{
  "n_layer": 11,
  "d_model": 128,
  "n_experts": 8,
  "experts_per_token": 2,
  "d_expert": 64,
  "d_shared_expert": 0,
  "activation": "swiglu",
  "moe_layers": [0, 1, 2, 3, 4, 5, 6, 7, 8, 9, 10],
  "router_score": "sigmoid",
  "normalize_top_k": true,
  "routed_scale": 1.5,
  "balance_loss": 0.00201,
  "balance_bias": false,
  "router_noise": 0.1,
  "router_logit_norm": 2.0,
  "init_std_router": 0.0216,
  "lr_router": 0.000614,
  "n_head": 6,
  "n_kv_head": 2,
  "head_dim": 32,
  "vocab_size": 8192,
  "norm": "rmsnorm",
  "norm_place": "pre",
  "norm_eps": 1e-06,
  "positions": "rope",
  "rope_base": 10000.0,
  "rope_fraction": 1.0,
  "qk_norm": false,
  "attn_scale": 0.177,
  "tie_embeddings": false,
  "parallel_block": false,
  "init": "normal",
  "init_std_qkv": 0.0442,
  "init_std_o": 0.0,
  "init_std_up": 0.0442,
  "init_std_down": 0.0,
  "optimizer": "soap_variant",
  "lr": 0.00685,
  "lr_mult_o": 0.627,
  "beta1": 0.95,
  "beta2": 0.99,
  "lr_head": 0.00952,
  "grad_clip": 1.0,
  "warmup_steps": 200,
  "schedule": "wsd",
  "decay_fraction": 0.662,
  "decay_shape": "linear",
  "final_lr_fraction": 0.0,
  "batch_tokens": 65536,
  "seq_len": 256,
  "doc_mask": true,
  "train_tokens": 622300000,
  "steps": 9496,
  "dataset": "wikipedia_en"
}
Below are experts of layer 4 (counted from 0) of a mixture-of-experts language model. Rows are named router (the router's row for the expert), down (a neuron's output weights, with its number) and show model dimensions 64-127. Each number is 128 + 32 x the weight over its row's rms, rounded and kept within 0 to 255. Numbers have three digits each.
Before each expert's rows: "raises" lists some tokens whose logits its average output raises strongly, later layers aside. This comes from a sample of Wikipedia text that the model never trained on.

# expert 0
raises: "ie", "ber", "ian", "w", "ion", "ies"
router:072144111120133137152108095105126084098053121148157196074188099121166128105084190141122126110149097093090094174143099187123127157091063191078133105100145136092141147120142151100158140119162116
down39:111104148146120192119105125128107158157090191147162142051139132142146118164148102047154122096151088132102062107184128131171102165137109137180133193128129127137111104094146112133110139113085159
down40:125072186140123124157108095114130069121161141151175162116134159098125146104157183131162100071144115104119035138151100195107128171156068130127170187126105153103150096109122131113100096110139155
down41:096049111131157164177116077122086128104120130103099138126073069138135145131112133114138115092072103150152120086110147169154133156091129089093105111121098149070131126103094138125182195058085195
down42:160162124132150090100091166130155139166155146120164103143134139132094102179146165135119108117149045164118096159103121087162097120104167051154168067141081168156121136110130107100111071126122090
down43:128149140131161134149135185157104115133155100146130084097172138074129174166169000168154096088088145158127112137085109133120154135140123127152141152125123117182158120115136107088099111100110072
down44:152100137097151153143120163140137134112131165074153124124123076094157127178145156064140178137078130156132097098140092128192141114132234113149109103064137079086099130104166142185075118088131127
down45:180163139151204045159141113126156118115103127177118193126134063119071184151093053132135173137104111142170107117122172092150125164130136074154110065089154070092076136163156128114155153151091166
down46:108129075074171180146105118132142101082144153121116133164073139109178145108134130100133053098095108155067153159155141139167134090110134226087135169139119140123120163134134120140189134087156116
down47:114125168122163147099153093148161107139165175132160198147130112146147185137066158115083101073150089058165156107083109098127101134151103108098151201085123130103094169124152168145064089153110163
down48:192098087121102147139165133187056092083118084106142169087126154117101178140093180129136082051103120116154150153101112130096098135123093120109127147081155158117143127176113149075140062065046152
down49:157102122115150167127081090108119174091142142118165106109187110187103131147080158036118154187117088126120156101091093090074086155140104127180131155172132097197130134125146167168168122109121174
down50:117104123100136179129138121186106156114142125098161143170148182173155122182100163119143107112077148136139136113174165103101118202141123178124091133143102119111128147115095091140111076135179149
down51:121139180175092119137140121121090151115115165127112142107102125162167141149105255126153150129161149168111096131113125137090136139116092108128143094168133100107173127124130154109153140112114128
down52:143125140132117063116110127132164109138144047150132150130099162137112171096169156122101143077150135104110147120129156096129141069104126131114149112114146110142097130162087090122116149091082136
down53:150116145191144098179084159157150105059140125098113139185115094151153067108113081115123115154068127131146145144055101135158089090231185146145083081100122141088102124081159120177160155104085188
down54:137127113113132145131100105172100115106168131111168135118102132112146144105124000082101142126102143089128102127098121159118140152177141140117122105142045114187149078095133121160138051139138091
down55:130149121175152140159130096140169156091147147114179091109121159132176134092071081112137084126119137165093100106071125137090121149179112164106164103195145122105078114152081115132140184126189122
down56:112129142115123066110099130140089156122128141131129131152153148149087129136143076093130097073110077099108132130094092115156045139122118226106151119149186126114116113104086120082042132124127101
down57:173109132150185151109127100081148083132126117149118199132100154113082124145093158117115148146123172144096129082140128090161143095133093160126134109154085140140098127112127202196132114130140097
down58:133169080085119077144152089112054122144164140118156105097146136135052162119107190140096121133181167074190119126126147111139128120098093150149187092102144135090123111147119080100138155102098108
down59:082102083104138126095095102129124105152149098107138130099152116114128127148050148098119139099088109078067108167089149108104148126079095136165131127116219100120220092103095117151115090118140100

# expert 7
raises: "elling", "ell", "in", "est", "at", "ot"
router:130112101141133103095130109134155177145152144149107060124071151141124172171214117099156118145062156182172120081130151096188101164139159084185114168178091147120170122102116117104115099134098119
down39:163176185065146088100180120100139138197136139143091173141162162138121136143072062102145166143134121119158118117148183097127093109082111094136148080128128165142109049151146166081114154158131063
down40:129159091108086122138154130107146207142126139118182081148162078193123067106093095117117130147163131092113211197135109076139128101142151098101119151145155161130103164137156137107155107130131126
down41:136139102102115104169150122190133102132105049109152155123128161119125098123161178125105139175132091036192150136126068117153115144137219129110113148108123147121083098130108165109108107129092170
down42:126113144138129130160093125157067119171170154171118110123074182113088098163193143106114076123105117141144134166125114116115152170156091163154111122150134114143137146172113115146115106151073095
down43:126108087142115173106120150142077164092118102153104152143099142182127052109126150127103141198160146152175139152105105122145211160113124119078080189132121133100090162117164105134107125147105102
down44:169089115211131126227135105103202129160099106160104151171151150140146092117147142132133156156146167158119184143146120116128073106167149150148128025079134176130090110107088120109164128134201162
down45:087127176138102119144088192124098151099133187194148103122107084136169160148146119083199132123145087146173124076062146128057142082145100094139147084178121187131167144119197126116144135114180176
down46:136163146140129154123115161149115150104188127145131216105096101126112122159116117202157108109129122110134113122132081118148106167117139134177143159205070081183179120138153143167120138126090165
down47:205122122073088130133096084120162080123165138148106139206093080148158125138127096118122124167104172129096162151147076180159124088121049149160119119146124135159133121090106139123167075141085117
down48:091105180122140127135098127139113118140104124128169123125088110109158121113091136144103106126106103118167034130083051144092098139148131100175121178153079164067112087127071161145127161128145098
down49:141174128104053109118158163162134175042135181122133133188119092147134085111114101171135149134117108125094155136122175086100191149173136113156138118082197151183104151105115093096163161156121103
down50:160110113147097111125111100128161056144135185167114171137119115078139078087142166109170135079109107094083171105066149134088115110173163073137196141165088096096120076106126133172063174051165125
down51:038165143109178153147097090123101171112130136142103190104163122077126103127148199168108169117071111141155115178117097120071114146142157149097132095161143111141116093131128105106132136138199175
down52:113103101129140150076085148128161127167129099166107073118144151164161077195172255189145086145127139146114094120138151102097159154122132126164120090127152177086117143142088119127139099111189104
down53:068117075187113094100120139111175106126147149122138141154147154146156190127079199071122104145170155150103066109150056117134170138155092139130091226105078148152117187060148128099191140136082123
down54:132138093134176159060108146112140132112105091146094078132077183092097062134116129203147099051123128133130096142079107100076167125125116124127133051093130132143133122118084131117153158123072144
down55:123113190160131082084130144191138120161081144096117161105173113117154176173077166109158058194087164113135198078116102107106109129107189148131127124090094149171096136166158131128165083110116169
down56:155137185176132179163175159146099131094137123121152130200094101165124103097084191146153114130116160127122089075122164148127149143137173080124099090168132109135165118196111113122117147180208117
down57:099137153131158134136123162076088117191177149077126112069137111120156142117140141176121095112116093125091067169134156117138115129095123112162136157161116155113036106167137131069091115103140055
down58:116151132168091106076107158102088093160104213118161122152100139124093142112152096108059125172143102142113111156112165131142094111110128040143122164087145171137152170149132149178105123150091121
down59:156113141145118149181157158149071119150121162131132093181120107124173102140118032079182117098172123111072139123134071137127129150180170178098135141121127153129154075118070156129126109198085164

# expert 5
raises: "4", "6", "5", "1", "3", "7"
router:171127136123114138128128170158124105123114058084162107123132176129107036086165135160097138126135103111069132128130181169059065167092127126112079064148106087108123133188155131177089169095081132
down0:123106096141121105149085093153149156150095150141036164146121124124096187118168143133151125119128142127102092121096163135127168102162087115152138099194045096126146119099118135190134040183137110
down1:138149162116137198087052139125165109141123131163117090139138145129135121146127117112201137114144056166160077086124122129133110050123178177169101086137177125127171160123149118123097100103168101
down2:145067122178099092116099117084114097148118048124139128127121094136135064113136095086143157114136165128135075125121099128094140133134133082135099121139170128172121132123123143103092131147119148
down3:119155123149155130124119130121083077117155139138185183124084085115091052146134053114098103149132130124105114140088127101139075159151169162134131106138120099115069097108157140120100131147118131
down4:132153100134140094090159127163160093145113133142109110127097140104167141092122125093138137151042151041055117161061089087137121161096144140161126124150118129132129092097093094066099041152126083
down5:079045159124134167142115130129135120160125085151062095153173077134085097087132110100147126145124140178180107132176085153100082115233143143131116103137063094183135110157082156102120120154177091
down6:173093120151120109101141169135105121160095105113118123097134124091091078142147162118142138170119118164137155125151135120102111127081136137128064203111120157104108183096119110161150137099104092
down7:098172126126130098163155098159092108116144163126169137159148038160209118159132114146089095047093076140144120138124074129061054114116139168066171146073088126095029121125113140115184130143153123
down8:135112182155122119166115102099159154114166117180117096083136115153111155108124149112199098168168157175140127153167098115144182151183150101129116206138150148165142147136096095177221192109119170
down9:113095196100109157175091162136092087119141086083155210125132136161077159151134215126130166106106106166136197154096093080112160068111131110159102129164160113102165169132129175138136147127135101
down10:160156150148147164204109093105108155212090110138149130142186124108143155114093189178137116141130099113174120164137159148163151162086183113098157207163146168102167110081162143125162126118107110
down11:168126171135118106131160124148080192090172128113135136086126148090098158208107112060129101103136121132123052140142158114107122090188163091133087134176120096161160083097168171126161099129175082
down12:127064154093086136095149147127099160083026147152168119148092115143095101135142205132171150148143153112194110071145152099110179160123147110106135126158119066143087099212123166157160114160135091
down13:197147214123152130092126117068120102167125117158159100177124078064108098119137085211130148100185136112137109102156104129173178135201143117075106092122131188094135158127082085099121122127098110
down14:177109108123135157088092122132127074167131131166110111117170169131135157037135050149137093131137139142083154143140183131190107092133118095127124050147141125146125109119130159157125157056198153
down15:105142107111082101149121124113101123133149116146157166166171148188148147137212218105043103155078164144092138081178090111173153157080079123131103109129168180069145098116143130133148135121117079
down16:201132213098133118070217128158112154168184137118138129121179111109158187100153187168161132118097109164136128120137113163106165113126110069156170143114164171115112129156114113125128091127088171
down17:134111116118205147104090103174192162150176129114150121129151128123120076191138068162105124068133111104148084091080156111120100145089104142147118087143163117129120136104153044090106084129176093
down18:161162111098143107147107145130153083086113114162165121095160141122122107122131064123112126088066135152163116189130160123115131133190141139085120106130175137177082109132086107090164152096138108
down19:176156174097086131203172134154107095122143103152131157101188150137123133126154224177142106126056132128129096118110085127174192135172136124135163127135106146109170076130110148083147094094115056
down20:080138101147140164127093143102088106168128140094150135105118203088126120149119232137154061131176121080171080112084119111157068122079080105150143159126081092116083205116178168115097153155111138

# expert 6
raises: "com", "\n", "\"", "==", "\n\n", " Their"
router:089147096128090101169134083119157145153115112173120166109105062143128164142060136061133112144140129102068073120094115104126117141128070134090145129175173113117099093144088101141177131119137093
down0:161097131140104145102138149163063109098131114165149112160129121129098164201146234083101102095109146106128152138149104120096217152060130134150108145147131142106129111038130128194091113151125144
down1:106048095171104102095075108091077123136112162115178129142133123094112106125093025063107119171075129203097077107096119138119094167157115135161075132169089115126136054121147139142123103110113111
down2:085151150154117164111169137108130070116120108139067199071161165128124144168134189102123080130143060091129134157192081078162179220117116107128135153137124161127113145139031129143115161164123118
down3:148097121198175144109145224100127158122152157129141084183124141119086122143110169122150149152134160068149106101132137133115135146112134117129115132182162146082101157091114122142150156140154183
down4:156141078125165134142135178093114207081103177161111139129091146096110116127108158136106090139167192091070121169128120104111127142126146204093164125131138085132121107068090110136135146116180130
down5:095110116132128111140148114111089085161187124148172154066096192137197135124105094124128153089142133093124078159103155210111148088131089086136124144159103139119153160159111163113136135109121118
down6:124123139074110129147171123096102148119090100172210112156094175125132135117129161136098117125171175097167134080131148067138166136134099108153136056142104103202169113138135169100090124086102077
down7:152105097076114091142054146164193118150051110112075120099128126112176214121117059106146120159137132152086130172136071111137098145088114156077252163144144140169134112136106121143129104166126149
down8:089104117124118110155174134103139090141146170131142087112063086172078177186137097147119085144121154153078109088102126130115121119105163092150147125073098067177125146136051100147199133151117116
down9:156128089124079067134122096172070070088110182106126084142157134114098106159113189156140121088106129131134167141139128163119154082087113123130118104145100144149150175099137104128126144090067109
down10:140143101157098142165113131125067149143148139138124097109174174109147109194136133071131139133130140127108077194133131139208184082068129113088169122128132168181135097136062160204153120162139119
down11:057085098161153169099096106098106111116180122108174174195150078102131154121166092143149148130141208083172121134117157136146171155168086098190131153143141160161156121171138146157114150127143132
down12:125146201185133186119127154125152123163103182093176114127103064106150109150172215200154154109170102125165124129126119093162143206168118146101181103068153150136069128130142135137056150195119157
down13:064150141116127058129134080120119096095152149133158156112092096153104129108139095140154076177123091102150123075115124148078100084116105118144116119068144113147101099131137103137109165050132104
down14:141146131151149119082211174143133182112150170063125180146129077143121105161116057094115129093158123112169082203143166134113204090158090113122145129157112141150123121159148149168098187102138144
down15:164107148138127114109181118132124192162144123152108095102105112140130104161175139144131163124137125146160123152106186147095126154143171121123060101174142118156104176148097140126222159109132193
down16:100118102107141127138160158080173132154157140195165152154114141161121214100134129084149163147136082105146143149123075128118121087115139144108091102168093092167133174183140170140122107190080131
down17:157162143146181105098150194133130165128131105107111068201137152112131106196103033131117171128130148099129162122156184138109093079151101122107085056117131118167042138154153173084143164112170136
down18:102098134177185122152045165100146110113079107121122122089155165109111119079169100122142139141158117077130133108135170145124085132096129161136126169144100115135176113154104129157168152143128139
down19:107156133120174102078154138171120109122171131104148137161173128116181182163140183207135162144101151086068108161113116146123183115138082124143103202170203128108175086117101104099153140096088172
down20:177081151108154167106118134122131114130160152138129123167139094148137097083121075149128100166080152149135130153128077153181086065152117142176196117098054104138095111127169153133162096123101139